config.toml
num_hidden_layers = 13
hidden_size = 384
n_experts = 32
experts_per_token = 2
d_expert = 416
d_shared_expert = 384
hidden_act = "gelu"
moe_layers = [0, 1, 2, 3, 4, 5, 6, 7, 8, 9, 10, 11, 12]
router_score = "softmax"
normalize_top_k = true
routed_scale = 1.41
balance_loss = 0.000375
balance_bias = true
router_z_loss = 0.001
init_std_router = 0.0269
lr_router = 0.00104
vocab_size = 42095
norm = "layernorm"
norm_eps = 1e-05
tie_word_embeddings = false
optimizer = "adamw"
learning_rate = 0.000985
beta1 = 0.9
beta2 = 0.98
batch_tokens = 262144
max_seq_len = 768
train_tokens = 2231000000
max_steps = 8511
dataset = "wikipedia_en"
Below are experts of layer 5 (counted from 0) of a mixture-of-experts language model. Rows are named up (a neuron's input weights, with its number), down (a neuron's output weights, with its number) and show model dimensions 192-287. Each number is 500 + 25 x the weight over its row's rms, rounded and kept within 0 to 999. Numbers have three digits each.
Before each expert's rows: "mostly gets" lists some tokens that are sent to it at least half of the time; "comes after" lists some tokens at least twice as common just before its tokens as in all text. This comes from a sample of Wikipedia text that the model never trained on. Tokens count by the router's weight.

# expert 15
mostly gets: " time", " years", " others", " areas", " success", " reason"
comes after: ".", "2", "\n\n", ").", "s.", "\"."
up0:502494518519531488493490534474490472476480519493487534558425527499460478540515495516474499510481496468494492485516513442533478449519493474538542483514480471491456485500505512475535489510522502504534514499475518562513521463478497510474498461524503524495478457525520509544517478482518506524
down0:487497575538533512503478492459501484493477488462502529551470495513505493483492527490481493482503520513509519478534507494524510524507498478522536495524508433520462480479506492508536490525520513517523486479542545507513497490476485495488554447517485488514491452514456505490474535466518514528
up1:502481495523514530492504504487525498491493468511481521532489529476456487521506529471539457459469483519575506524519490458449467461482488511523422523506504521470503507478503511504494496487481505499487487463511527498510556532472512505444485498478507466542493452518547503539509517499464485481
down1:505508470501501524520466478524485534495468496494507490480505509521494500470498478461524486521506461522491497521516521548472527485450467483475490496507473509511475489505493500468527509452480524398541485483527492474460494444488479527506523501503502473467517497499527493537478535535518455504
up2:462481494507526528502501498484480504490514511467468502484468491543466485512521481527488508492507493505485488477491472462470484514549500514457485492445462507518503544510449499501514445515506494516536480519522494511544509511528534474514517514535493487481491513539505486502505479516461543489
down2:490475476525498500472494546511498524490516488511520495501483534501468513534518531538492507463508502463537523461476490514535499453479477493503540455545527506477490499506516475491513507509528528578511476509512567499480467516507478541502482462555528465512506487500505511511529516483507492542
up3:531492468513510511483483522486493454503523534480480479504506469512521485555520477512479535466529522537481473506510481475491515471464466483532509514485521509527512487512519524490554475502551496510495499518536533520539487532478486493473560519519502474520478503453437496500542458514499504493
down3:499487519500513495470511519504485483513453492492487488474471508509516478466466532533540468464502456479490503490531482489506469534454499484523508497507514489505508524498492458447505499475540518593509502461484527490469437514480476530500480491538546494553500506458515506533523466442492479490
up4:494525494495505484511520506535520486500525502498500521469488505523485490439505513503497503545465459473451535487493490461502469507446517501484507485524456511510458517483529510566495455471475508481499483512483485523504473465489522489474487481511490542511515530534507456500507449465500550494
down4:475492517552513433501470501516483522507494496529545477525511547490510510515458470544483511550498485507501489483493541520485503531477429472452514483523497492533530521492496426466512499492495479466470516543496512534546472480517499506505482495501529490477474538463493483475481506499514480510
up5:495469510478526476471491493498496507506483498461516529502482517492488499570515531532493480529464491482462477521505463493510540504432495479484487478512532508487511514486513498508547488507520504484521472464539487506472547489506492503548490487567474457513534516497522484499526487488512538498
down5:522505440526504504487502526513447481555507492511491497497538524505456494542497533489473523540516533553527478457494509531505494530481469485473551535496554496502494486473502462481535500459489468511500492535460469501524503505493539502454501479537508507488495512514495524500520494482483531492
up6:497486503499534484464513513529466494534501485487516540498443524509532456483521517519547486461521461455461517475523470501534459510480511484518514465513488515484476529513492518545548480506482512494493509511495529501499562484490469484485492523497526468422485497492488478536518454477482497493
down6:492513507463481461453491514484537495560507509526522486494511492490463574457524541529531498503494521548482449488510505496466487536481525528538535529542512495524544492492532494508504483496492492427487542503452550539481489475466487479518446477506512529516449510475497500486455516548528489504
up7:492485523519521474512501485511512480504459516507532494457513428526471490519528496520494533521504499509504476462518478532501494502532509486537506509520522503474465535470488526550454480487504527505500482526489512508515508504506508502498511504512501476532431511486521459484513509481529500527
down7:445548512498473494533497458534537535447507578497485509511556489496510481515484435465473439510514516512507471456482505537523488522480434507469476518520472538507486496505462500471526471510478499381486497492546517512500516520497501509501492533520462520479504495522485520522504496505502492457
up8:502488492473501514497481495539540512510503519470498513487481472533486482500508500490556523489472459518455505490469464490500500449485482472515490538522491507512480516490519512505506502512517535487462495514477540461495505487485497470480474488528495518520458497482490464442505499488503538553
down8:503517513522469496492506512521571494482525464461490506554480501546476505509486531491473514526518489499515441565541507466500541467468522498516474506484470496477447523470521526515500536524491506555484478507520528512487496496495548525501475507511441501480545509507534494508509481511463490514
up9:491494492505513533523448509494499521469503514541446443531508502472498476495515489534509475493473525481525502479526504497464501526488511515513512508499554481500517496534427489543473467505526496490502483481526493503505442487448523501503481521528491496532513500535451517504529536477523519520
down9:503475495490499536520487453484485460474506480490525502498474490472478472474528464520495512488464501504518521541452511485530518510514563523535508534506521489464508485506508516510445476485541519546476423498514508539506511519497491489475498502490507517542478465487481513487546515481557514524
up10:491457517551469480505492517492540516483539517435550545521502476504547464454498511527512437473477500521452510495501497473457523547518507500464475509525501498489468463522520507492489525516470513495491505514534547537511517504487465505510489526514514487489515525484484515508527504498461492513
down10:519528486551518531528500473506484480500530560477530447499525537545484529523495491504496514503529486551506474548499487538501505530482501521483523527511509517470522533517490554514524533516508508575492502534495503477486494492474510519483445476499508505494439449511518529493491508500467535530
up11:529469502519554519541483496519462506517523486483511532516500516470457473534494456511531510484481498519534481462504472487500515495489472462485492524504473492510486484494467580495483473510464442527487442528457529502488500515501486536477518496490495492511468510502509498525489493467507521512
down11:471519502538467483504496513504509488529512474538484500514473443463507508468513476474519518432504504497527504475480526473485466504485472503463508509493514533488512441502497539522493509494502530506520485550500479500486526545465461488471493494499513495518467464472513495507553495498504512528
up12:515526532488549495466495522497484494481455486491502529513491548495470479508511488525450461504483482466534494516509530485489510518488557491521530521508410487500489488449514519506531529486515505512475520482489521464508526476469496488473513489525515495527519455530491510533521458494481459531
down12:490465493524504503556522521500470490570500514489500540475550505508501487525456532520439490501507502489520493473525495512540497496502502453501561473516496507531498480502487503520512512472508491379509509478496511507486476471524466496522536451484453497502528483488491512480499492500489535507
up13:509460480490518531553493455493519517475521563449505497519492558470479510480505498505497489484519478457496472499438461509494520510488546474495476510477474526483506489514472500488481475519501506501528500508500555500560505484486548518469519473526495486472470498506476488551498515509529461536
down13:512510518490520496482501530517477493505498490459498509489488515521480503513481494482488504520500536478509493508510498490514520504504527453511483536514493490511516540501510495520442482523520499411507490474489536473486483473484490497493469461516488564519497469516471527532466503524516484493
up14:506501495485478561524465480504526499495464542498479495516487515504453486509519514486536506485484497476492502497471508488500532469494502488519479520500488469498509519506471494517534448505525509522505435493498524498434561491500467514498509511510488479497474501512538461519583481474461500482
down14:504503510519499491474530491497507503511484472487519518484514521519498456507493522511542537481487475539522547509496486539493486511508516510512565503495530494522523488536523555536487508486495469535463477510454463519482511506459523548516500484473515473518519490481524517548517489528472536523
up15:499470510499472497498460491515512470520489508530535464472510483489457461566510480484459479536547494528477490507514451483513488502488493497483514535481520524500509511497485498512512527507499504497499469528479529510472496479509517506467512527493480489510463501514524506505506496509504508493
down15:456486507515477506527516501478537487485557494481487526501497469468476515495514460550489492507495488469486523492486490514511524472501480516499479476530520542428477489483521496486504493499524524540475511455535485482507478524523540480491523549483487505517517516475489470536474540474503494534
up16:498502503546555477522476480514488463524487502530467508478457490503475493541484500470529505543493486496494483506507478472457465502470471527514509513487458499488485502514515522518537472481482507508516510477498505527517458507517541513544503487520497485514466507463492507517493502472442522536
down16:491482485480476524528494495525506537482469481505524491500507491488495515523474455514492479506483520479496496515491525478477513493515490528541460500525489438488495544502508483498535500509485531468491498490514493489491498440452474500507552558461531479502493535472506487440469521517486508486
up17:493465489500507504470490512473498458476515527484497495518488515500477462509514521488471484495492487496493447472536521511481504500529502497506486517528465478506490490497532501522548491503510503492492499485491511481520487495483516493527519527538506474500457496507489456520529514467480540492
down17:526466475537476523518477480490479491462461448524495487526498524479444478520502513480448495480507496452512488508512496520540561532493500514526531470515483476530508555553481482473512508482504544501487503480522501477521500484536472494532455500493485501507411547533521500520469524474500507508
up18:532513518492571541455498515501501486497502514505442523509535518469516493509503477524501475536526504498532484511508482494464502515485497521513502459514502479514496523527534488550534478513458497512484500477500517503525512485478518489486483528530511494478539483600440475520530520459514526536
down18:500508441499508556511476525501513460513480495485555535498519504461476486490494459541494546521507537546473435505487532449533526484530501496543523512504494531495517445485496493505501488503525507457470500514500497519485484554528466513491502491533469524496489522495518488422521515507499449506
up19:493488496478536499471520464521448491474533496486501482532497538497488469485525538470505425495481487480492525465482485487493517509500501504528485531512441494516488504486516535523525479485470474504570485517520535437486533492458481530492500487511487497501463460498509482509516507471508499515
down19:527488504461504483544478503523459519531474527492491481519537514487516563491517519504502511490485495512491518535480469550481448481482509523509544492556474445579526498504495503489492521494552536499484473480477531478501499501529459470497499480507521487433487489483519493522460496491531511506
up20:504519520527485499479470466478518466529507535470514489495487491452501459489516495475507529538470477522520490458486478491514507546491495488532467536430504506478472502554465504503491465462506502525467478538518540564495546546492487495474543496504474471500468544487484528550525500493463483541
down20:450562499552445526471475473527480540477509492523536531520539507527492528511492507462509504495518475492468446476450518508450508497499536501497483537505499471463518525485510491471519478493460480511537480532505535528524503488512500486504481491474484497487498466506481504499544494530495499523
up21:510505493529534533509493500492489461488529511474493550483444506506439518486496490477493492538515568489483485492519531508489444531470500501492487519490499466506480511517479510468508466503475508497559489505518522492521488494512498542495523541512485499487456516485533466488519465498492495505
down21:516498578530506503496508496523492451539488492482514577478535466492516487508507479497509483486508483497518477520448501536499535501528559499493494544518523537468523543498477485492476453527494493430507485538537477553514483468446482488523484493494542486489475489449533475480456518519502521510

# expert 14
mostly gets: "L |", "Scientific classification", " ·", "°E", " | — |", " it"
comes after: "\n", "\n\n", " |", " |  | ", " | — | —", ";"
up0:528520508524454469550504527516474547491489454498478512487475534532563492500541545504483464518516511534530496475524473516517514469458469503469483501427513542462485491492514514495510508495496523500532498500485525484513479496512504490546485487474511526484490519453543476506525529502490491517
down0:518480515530514493477512535528512509482472505540516535542521533460525492463432476509497494472459451470484493472504474488460521459506540500527483500495516528527490479554488492535508450486497502478477532526478493504546500526555472498531541515541475508507512508498503500513468472515489476521
up1:521524496479524506538473514522501483467542535511492491502540505516505557504520551480487511504475492531444503488493490533507498476492502502535474491482459497505487513523502542497522485477496472527492490523448524509460546486491435497505559494529494513533499475487493510514523497523500520505
down1:527485512486493480515500487497485468520488515518546513475473489476485512480542493442439519490510500516509514460469484495478499500483494541513491500520507519545492504535504559524549506467469504486539492515526502514496506510510462520495547468541495452467458509494521438513474515469535501472
up2:531531468485530555497459507507547534527485523483459521530487532510467534541526475509522461467519537524500483476519514472476491502473514482503496512502511509467489488473531539469538547509495492540528521494481526495501462521515510502470528521521489503472516514525550525528524499487528522541
down2:480450515477499505496499468533538488493490480515503508518521467531484493522489540555510517490491527492530484491439486503488441489512498559515490469490511481499532517518510521458434531494477458475502484465497509512528496526482516500499459518515510487525501529530522497523531486481534522488
up3:482476525473540517511547483508465549501523520510516498478481512472483513515503486507499520520474505474540489504524482528514517485477621506520508478476524489498514483497507522531542496494458490500480513507478452501456491481500452501509473495501498503531488563518506505519496461481501510508
down3:490513485462501501491504462464490466480491496478463460535531504511520499524475485497506495478494490472498473489494544510527519506556532490548473495488474480487559527496500520544501525489525520463504455486497503507538507477509524470494536471483488494491494490516506438514507544484512493504
up4:516506501538466521440509533519532485445490523480478565500469481519510510463490524500503479489519499522469524504526412442476467527442470495555495479519448543479474520503450518493535551493508529497471493499509493500500479515481493520494487476470487512536478545449487497492525482531507547560
down4:485476455466461529476521474536522493475536467484535481512505462515523487515547469494493497512513501539467485522525455510486463533473471527544510537478458480508508525453488494454535503496494527502506523473543451481527475526528510478473488519515500492513488512524478477515465501457507516506
up5:484480447497512529492491501548500483488522511459519496588532475520499481491513508504514498484486562478540473540507471504483514530445517473514482521498526517488453484505511490503503471467504541495539495500492487492514485513498464517511482423535512477496472560513511498557474489459527512491
down5:513507492493470536494519494553469478455490509474484543472517520519532459517526509536523457471543514501502518506510500482509505514480468522484482497501483442477477515448517497539510496548483477599496470516451521465458510477482503502480509536532501522508482536490475480541513519540517522480
up6:483520500500498515496513515484550452498506523491497509537497535485478532479527544501482483509494480483552434498465531497451485503467459499519476488510489491481501497521528516498502487487487496515528477492455556524548511485500508447478541479486489492485524512468511497519510499504503513534
down6:532520473524507510489511479508493466488501470468499509485494481478494501538491492479486492497511502490489538496540518519515469481531475469448523551500502508554530515464492572485486483499451471556544455508480477494553510529519542483467495517548529505454527462475494482506486486492501501477
up7:476487519531474486486513508535486484497484503481476494501481508521485466503535519505501520504516521499532455488510476494507520487546463478504490528477481538480484522460478511520500492524501507499512488492544523528534498510500500484500485475569475515481487498467443442523511469520503519476
down7:520514490495526523455479475503494524487474503480540498501505500469470499510521494502479479443473463485474470525522508462487496488496475471462525494528531486484525531493499538515511516458468498572535514499497500487509468481520530460502489518478519494516505488498465473533497468496486501503
up8:511526503479523499502489506514509464546492542479509496487488498508525442526529537533517524524526500545463500470474503505523485495513529504483504496477489490507479470496493491492485525529465537503467501523479515542519498509496504489517473470534504472504471509483548493487481494508496467460
down8:511486498475483552520504496528497512510444499541510462479517472473497473475507492519497475474538540471550500516485487466496499510484486509541521487509526507497525536514521481497505530512481501557510500491461511508446550500512511491530493471512484496528533496568514513481537523519506489498
up9:529535501490517516514492479519532473457544492529508518511504524481485524484512502539470527504459552521513481514518529476456508491527499533489481545513488503458493480469479489506504493469500507495491484496497461495509482472494459516468482546500447506487468511492478502561542493511482503522
down9:470502500539488459506551532491506504526434494472532508502466508531505490520505502527517487561484484556516496497533468451457456514523515544478541480546479501489556441535499513460462485531524506432500530485488523515483491474518440501518505477504528478485513452506549536480476541492458478516
up10:524481479504502515475487508518531524498496502482503511514499472492494469496520482498533519519480535502509446491494473498507464472461521507490522473457474513507486468481507559488529467489493486541540498452516554448505526493525485505503502526500466458463522467516487479509505506501515491503
down10:432456487510514489532487493476518469496522487452487490512496436492521465459481524517500487455520577516517557520522505508503528454484558505478478469497497513440506542526501486546458480498508539480505543495529503549511459503452525478523522458520492536533481488471466506517500477528517522513
up11:499508468474517502486471481490514473550481494504480512499429482450463513515493494496504477451454488492538484493491511471463544530486504520506516501500519493492467518499491526509532475509514476520527513494528512515465490491474536532534461502527431466538479512495541473511529498465502501467
down11:515470531477487551482500527509528464513512523488508484546479489508477462484535540471511503510495519537522509457507500449534467533512501505464478511490504559483484495499431507547470497518520525541532482485456494494515476480506468519529472476512491458479487473511504478498500459555531506507
up12:522469492481501486540518513471512506478494493506484501526477473513550479481564512521500468476476512486515506520538510493496489525448523495473508500529522494464501485545476509507564479491509457473534484481491522532553516482456494518484489535537500465471503494477504453556519504480510501489
down12:510497482522474511480513454511500561522512512523502516485487540506515525487513468491498531532484469520506459524537517542504516479466479455485503449520475512491490506479537503505513538508448515491521520496510474487498486506515536453498507470515492558484488512476493475497523451469498512508
up13:484507407498491505478520545498542501446472469498504521538527504456492480526524503538529441514491470495457498501530510485468511465576466490522523488510481521499484499554480494508468498473488516559538477528519491491488485497496493523509495490463466517503443527486479480484522521484490526518
down13:450491494512460545489536509513498514500495503500518511478467454528513495503477471494506493505530486475511541544473489509439513548516479509504493516503501455536510490499525464488493463534516460552492497524523496495500478469477496498487473477509530528513449508475446493513498458489503505505
up14:527498503483531480518512501482534532474519469514545490480494509508485542459520502491522507502497501491506491481513469481517548527511487501510513498512492515509467512540521515520478479504447534514508509520429554508461485491527527474497488483498502502496472514469527528517528511487525475509
down14:546538509498515537486463479531516501498492503473491507498493475427495520522503489504545521518495501491490459481495469543461501546511481535496496507485512493469484480474497498480475488492511476523486567520518486538482509519531425502523494513457517505498487439539502461490496475545520464481
up15:533508514503525525482517460540479505521524534510447500510495499516476514490483490514502496513484470552471466508522473480489464503443523501467487494494591529508469445513487520484554499492471487503476488476492467499489504518489495534484515474536482491518492493471545449499499546511527522526
down15:506500545469490489489488460509511486485551474503516525524496520475453489514473483512512527546532546500467477492494464535491538542515483469517501508489494498462497509515506502432435509485476478523503470549474483494449508478526487555527486483493516501496504487510492477527478501540518507495
up16:506484450499535469468504518494563497492492499476515532529494511490505464496516516539449494514507535586518526502496528503448508531490528511500498508536530503464488456535519540531554490500484497518510474479496495477537500507473475490496496426516492510454473542522498489523522465461497498477
down16:491467499471507449489534527507505537483500473520502432545505512541486502512493513490515525456502529524498494492473503487515475532504508512522511485537543459503567519484469462521501513473534483499491488519512512473489469544496473479468541485525506494478483495485479487482509529588513518488
up17:500510474529472521460523473492499516494495485492486506503507538496518487557517469501464440512494479475533475505477457475459492522506503497506453515504512475521495497512518532502561431451515507544477506485524537497494485540508460532480519450521487458497471504511503523508521518494503492522
down17:487527488533511495536502471484516478520539472548502475493494499447513492549477458552479505498481503487489446497512548531532495498497488467538475503490512483440490537499481544465499535520501502465448529522476520456494512518509522500489525498511487518515508496496492508495495466476472478468
up18:522498478514516496490455487472517530535507462476516571515476527486498514521497493496488487442518469534493505523505493499492525493446557516524526532522466544512499489557500475478559501506508503481536455500468505528492510501486542535470449527487505524482484491500492482512492533517489502499
down18:498525475544528533486487495512487523518499467521452508507467521493521510499493482524495484493514516510511461489488489465464510484499512499548488513434465539478548531518476523545536522512457472510520498469474482495472489516487509537530571539524521466513471522525514501521505518504500509507
up19:529513524523462550498504486497515504474523518503487513481522497461472524530532538506477450487510472515522476498486521484523481519520529506529470523500460475500476508524534480463496518509516515531473488518474542518506493474453507511518486456479508513515458533500492478563524490544466534500
down19:501515507487518487478497491505485462475497487466493521490507496545498501546531493526531478439516524514507495566495532498525466459498450485468463495510532486467462480474456509452490493519484534488524466502501448473498497524547489465505528536516506478524497512467492487482522471555489535518
up20:548520509503507495485494500490509509500472493503480485525494444538516498466541490483436499520499488494535495472533482499468519513520472524516535505465456472512498481465478503508524528487514509535486529505526574460531475522526498453486489461527498500508498521528500456495484497468518501479
down20:534503474530490532495520485547506483483497491520506467475552476528493505531543466480485531512506477511515498515499457525481493509493519507486530511494458494511495531509512481482506506469473488473506521501484504526489505503528525476489498465560509472463504483469500564494493472500515531513
up21:457458468517541482520449502467540549522517507491497495523504513492512485523482541494519510455490508523519487510511486463509493496500449489541503515453502495498523489490499530513521472485502486512501487567464458479516516516521503486510495475549496472501476488480468511538469466550514485515
down21:490515462540541519557461513468505508498506507474505466500430507503464508469482480483539482474468522462490475524475510493519482496498532527493478470502496493557487487493482551498483471486489500555511505514514503454490543485483462495489517496513524546493523467532492499475544468469557480529

# expert 0
mostly gets: "261", " Flor", "775", "ي", "ร", "น"
comes after: " |", "1", " |  |", ",", "==", " =="
up0:518494500502489500512529535494493506486485518507532482506491445461530498488505498511488518503518486508556488520451492494469517482480531498477493501494512540496476478548507547518559442483487493544477483505521491500518473434495502514536492484474502482511458527531505490525513485513495473485
down0:488530478489468489509534514500490512484497531487487544537514512486516504535498525474497525508504494511534504499527541472539475479516502499498467474543465498542474507507526505518473518473498459447478459493508510458477509549524497487474545521507477475517495475534515533513531492509502455445
up1:488513467498538494508495471498515458494521534471553513518491494479486568505452473519480497524465484491486514478494539495480526478543547528499496437455460545526485533485494496480503444513502490513452491520472501548488492528458529480488482487535497500533492536496497486509512477496472473504
down1:506465435508541495475542503543528500495532494493517514504543495508491504522498441520486489520518537478509516499542466542482493479492490520518497484492469513482530450492525489541523524454511504525517496450514502498541480522511507539549494504525512479505479505539485491464517546550490482520
up2:493535518517473504492516509509480527507480473474498517518486478502488487531487523537472510489507524510481505489493464521500490511477483473500491477489502523523515500490525506520516499473506453515478518535509528531522518484485527488480501453521514493517441523463483519527524460504491481511
down2:505479475514507499526483525463506513516476517499501532474520482466491469507479528487498527535463502520522524498510496520501489482483519491465512522502510485515583485503525517487525496488503475309487493514509481434509497516509493488484499444535579474518505502507507527524491506507513449501
up3:501526479497526477501481518498510503508445485514536502507485514474532513522517482523494505506478498488484538454480518517496507503518525514549497507486505499482513499516482500504456481502530508495524483547482515485522526481492520432514513403495525496508499543514554512555547505456495496523
down3:498438524485434499519503527529496495536515488471489510517516528520537526466483494497523515483519503488497500509500457479515515504492500510504488488505507511476538493501482489489481539498534493516535497474501483480496497501507483493568481552518486513505495503545468531452535478538534458482
up4:462484477503506527481453534486502469444522491513509495497472496458484478505520482482512430498500512510484495513436457513504499458461498471515489476498490466477502508479514525521513504468507515512503424507521501502511491465520470465527529449503507511501512508508510481509571502487528480466
down4:527498475489493506493506493494505495537490524473508466515495569489473518515486481515487566480501500516481516470536516527533507510501529485469503476483484495500539492512514431506455444494487515485505475477514476473490504523513527519473495474513489495453489454538472527535497465476545481461
up5:496492498507522530492471505507490513477471506503492444496503524519487463547501543463530546461491471551454507469483522482510508502541500516515510511535481475532487443504533490535534533513495475500527498497489503486531481455472515491522489520524486475509533533507514460509506477502474506491
down5:505505527483496491552497513488498510496472487469527458557496494543477544457469488483508552523503467484526515458480481479496526477493529456488507464510503525505524507485467507501466497455522477539477500536473459543470536490505480477484525544498518550507526515496520500482500468527558517497
up6:529523495501542515459470520503487509488486466421504536499482477495515522519490495539493508470507500502531498488485496534506506479517490518423520510507472496527510509531502516497504459478475475502516503494517475478491469490502515463452503500520483530498501514483479480505501460518492481547
down6:513492504507496500493559508487520502478480476504524528533485497531460500493500497520541501540517509492488474552514486494466506486487497492512510536485517505476524535529508489521460519485501439475448499504496506507513538534482488512467511435480529515538476527528483526505495472490500497490
up7:551448504532522503517501551527475459527547496483470499430476526564519436491503506505498530505524528525480511499471516506518528445495450524515519468502486488526502460518475517484547481522486484516481486507529501487487529499513508455519480493502504529521538539514503546522499472508483504529
down7:489494486495485525456514517489519524493485504497479512490501513506501513507527506479471460503480557500493551500443474491464470511456523536490475508520527465542542527496495469507515489525487507432470499570473500529516503524447490501512450494538530494526541490525494520516506489465486518481
up8:489460500500521508493468481498502479495493519463560486511452483520485504529507497488557527479448470562447485452509486489474511505500516525498471492481469530509487478521493492499508486462511512491497452550499541494486491515467539515453535516469503491500467490520512502517447466491470503506
down8:502495489497485505496498457541535500546501524542485444533468518514507458495458467520468497490506523458509464540511505487475468475496504454527494467498481506550544498516502504497496468489512427482524498498528502526527504488524533467489546527505488530544506503500483464497496510528466517535
up9:477500495480468500486466537497488475510512483505498522477468480524459435510475467482487523444519505472452500500486516490484512511535542480491520464518494505517461513484508542537521502541505523505518437498498528493525478501504447462479483513500496502468483515509475485488510509521485579506
down9:496510453510475496506481475491511507439492505514512502478548501538496505518459477483499549468507512459499516506470472490530531514495508516446466448510538496503473508532472525510508472537511495546498483527500498508503513525502551481492500528474511473492473497511535480495498520476509474492
up10:524483501498475523465511513521482482518540527511533509508479513517515514495509506505519450499500499533515475491484465475489512509453507471474479449492493521500498480552552491493522514486528478521463497491490484506487478455541505512488534465496500471463443512509492481490534464495485471482
down10:474499491495511505487498483472512510498523523494508517520548495481483473511493520516468477502470473470555523485536549513544502506498496497495501507501525517532576506516502492467501486502493511323495507494492520475495488472513496522480521484484582521505492516485480483491488472535486454489
up11:529496472501503524454460499504493477523510516451569444482469535520496479520533519479473532510494491538483498504490492476488497552502476474480516500503474492473516486472512512488532491524559492523492475497496550494525553474482476524506438478503527481553549505521495514514524482475482533524
down11:542482475505502533501495519500514499505517493502470545444517490517459477546506494537482493464517527494508495485468470504484486520553514464490488525493523482438518490478492474467508477477530469518502553505482505474497479502514504509510483542516530536563464507510486514477462535450523504512
up12:497494539484497493458512471480492514481504480497453488522520515415460491499544563481537496501534525471498470487502502503490503516547538475485511502475545492464505491531510492507516486507498478514477479475500530515495456502466503491520506526520471482506483518472497504500492486487455491475
down12:511490510523517537477515535512516500483511485525514510531470492491482479489489490514503477486455521543545508512480521502507481466481514474499506518478509525471513516475508499472516521486479459532507540475513540526516528508505503513456494483515462476489469478512494536507449544523517528547
up13:511503495517521442453483510490505526516479499486498545442523532510558509545481477473506513528505462514482513483477488495520471496483527521533501513466511488521511511513452518490519473503495499515481507479505499467512462544538470514494469482512477447492514509459499496478471525481498517504
down13:507486534460504489456536484498510502484468476460492490535507512458525499508520462484457500459503453501520531520497467507491497510492487488502500508480526504467507525483477512495547550501473509536492499457544477484479499502550516513481511477549488527500469496494542471496483503480489508504
up14:520464469488527547488515498522422513517484507480458510496496494531564558492494483569552487505503472460474474461508456501495483452450493544486502559483520478549508527515493494462489498470499494499478484497516534515530483528458491515499489465505486467515503476541465525552503448442516502513
down14:496488483472484533488530503468503488441509491496538508530474481521499499492522419489516513506501484517509530489526524562533512473541519515491476493510478533503476490482514474550472474522487522533533481538516509501503514485526496511491534509509457542465458529504468479452508494523465530505
up15:466491525495501502507516490520550537524504520518476518522465439483449462504467515531512480525497496511510500499469495508498472535469544516472506498522529500487482467501465472514471514478488504530493546527496546479491466499467539504499513495516469485505485520491491504484493445494516522511
down15:518479504514509492493509557496509502489531507494491531501507537488513503474481466541458469483502479493471485540513535491495486470531467526510477471488513535482510468479511507511503512481453537503483529519503475505485495560502510537529507492503505504467514507516524514461498476554512493452
up16:515480480495513503458506506486519501476525511530464492504482532493498489512504557503499498517497460493473512511516480512498489533513522498471500461511491523463492499507537549488545467437548496499509493507468532481513545521522466512547489478566498505447484530485512506560507473476501499452
down16:537511528484538513498491470499469538533496477491435536485514504503470502513509506532482532491490500517530513525541490526512507498492487506481525483512512472499553505478499494464476485483493499448479494523490489517507497520501527508474528485538507496489492501473473498487483518459473522494
up17:517529537496535497504498485546494517585493456460473495499504462510491490502531491475495481492524526507524513467511483509507481503531517468539526480502482491546513488482462479504502490501531504509531509503534517483509506468496534449502528500532489512534468467534490516504539499490529557533
down17:517532482531489491484557501507533511504469477529516487515474529540518465517522480528495514522460458520505511484505485432513540481524508507502472479506511565494492506509494489493527507498468483544507519483507502524498477471546543475513477481481475481529494486507491499480476494522465480465
up18:509496480505525467456487498522501485467494480536532529443485475496480461532475520529550484516508486542512494491485496482504535513518509527484489515479507479473485522500459535529494520489485475549492537461486476503521507531475522509508473535533482519471514503470535517495479448472490520497
down18:490513507479500512530506494507479512514505498510484509496512559504529508539513483496482538488546498461496510550475486513480513483485442463439498510531531497510493505533474489525513457482435507551482527481539528510520506496516501476460506530503488530528491524482528488549562474473494483551
up19:476480537499531473469483558473465465545497520507481492531508484555456457481482450477495492510493533508528490501494480481475519484484522522505517473474484503453489533460510535503511448455475513519467506496501536528474475491425488484485481513501465495542467522469527473495494496482471497496
down19:484497489517525479549458538535493484524538483471501501490498472529521486532464488535484527508542512486501495530488505450482513488523461510509527469502487482470497505525538475501476499484505512542510518504519507528466465445515518480500487506486521470515486488533497542495498543488541482553
up20:490518467529524466464461505483499516517476492438509503510481515474514465502528497508527512531460514486500514478470491493461488482446506470535495476479462481491489509448491487468503473505489518493519487481503517520522484433450476505488508482534484513474461526489526502497498479506469504528
down20:477481511441492508485512471499470523480476541558484481470486450532469484508512523495454465496478497560490486516553540540488503515519497577460506455501497515542447519565520491517515483504491499558454490514472482519498460504474542516491524526487500505495500454487519538485539509486514504478
up21:500497505528476480488443522469558459468511498464514507487481528470488454505503450502505470503504528483492481496481476504450479534505480536492518502477502513503510465497502533521481506480475491514546514511499492516527495499492497500499497530567478458515518530493548488521483507489458516530
down21:494533508484502488439490476469493527526497486483481531487501466520495494501491505477475495508476484532472547495488473479522490474450540535500558489477534513486506510537448490489471490498497511530483497501510482498503484536480451518485524499513552495464502490498533545520467551479524511521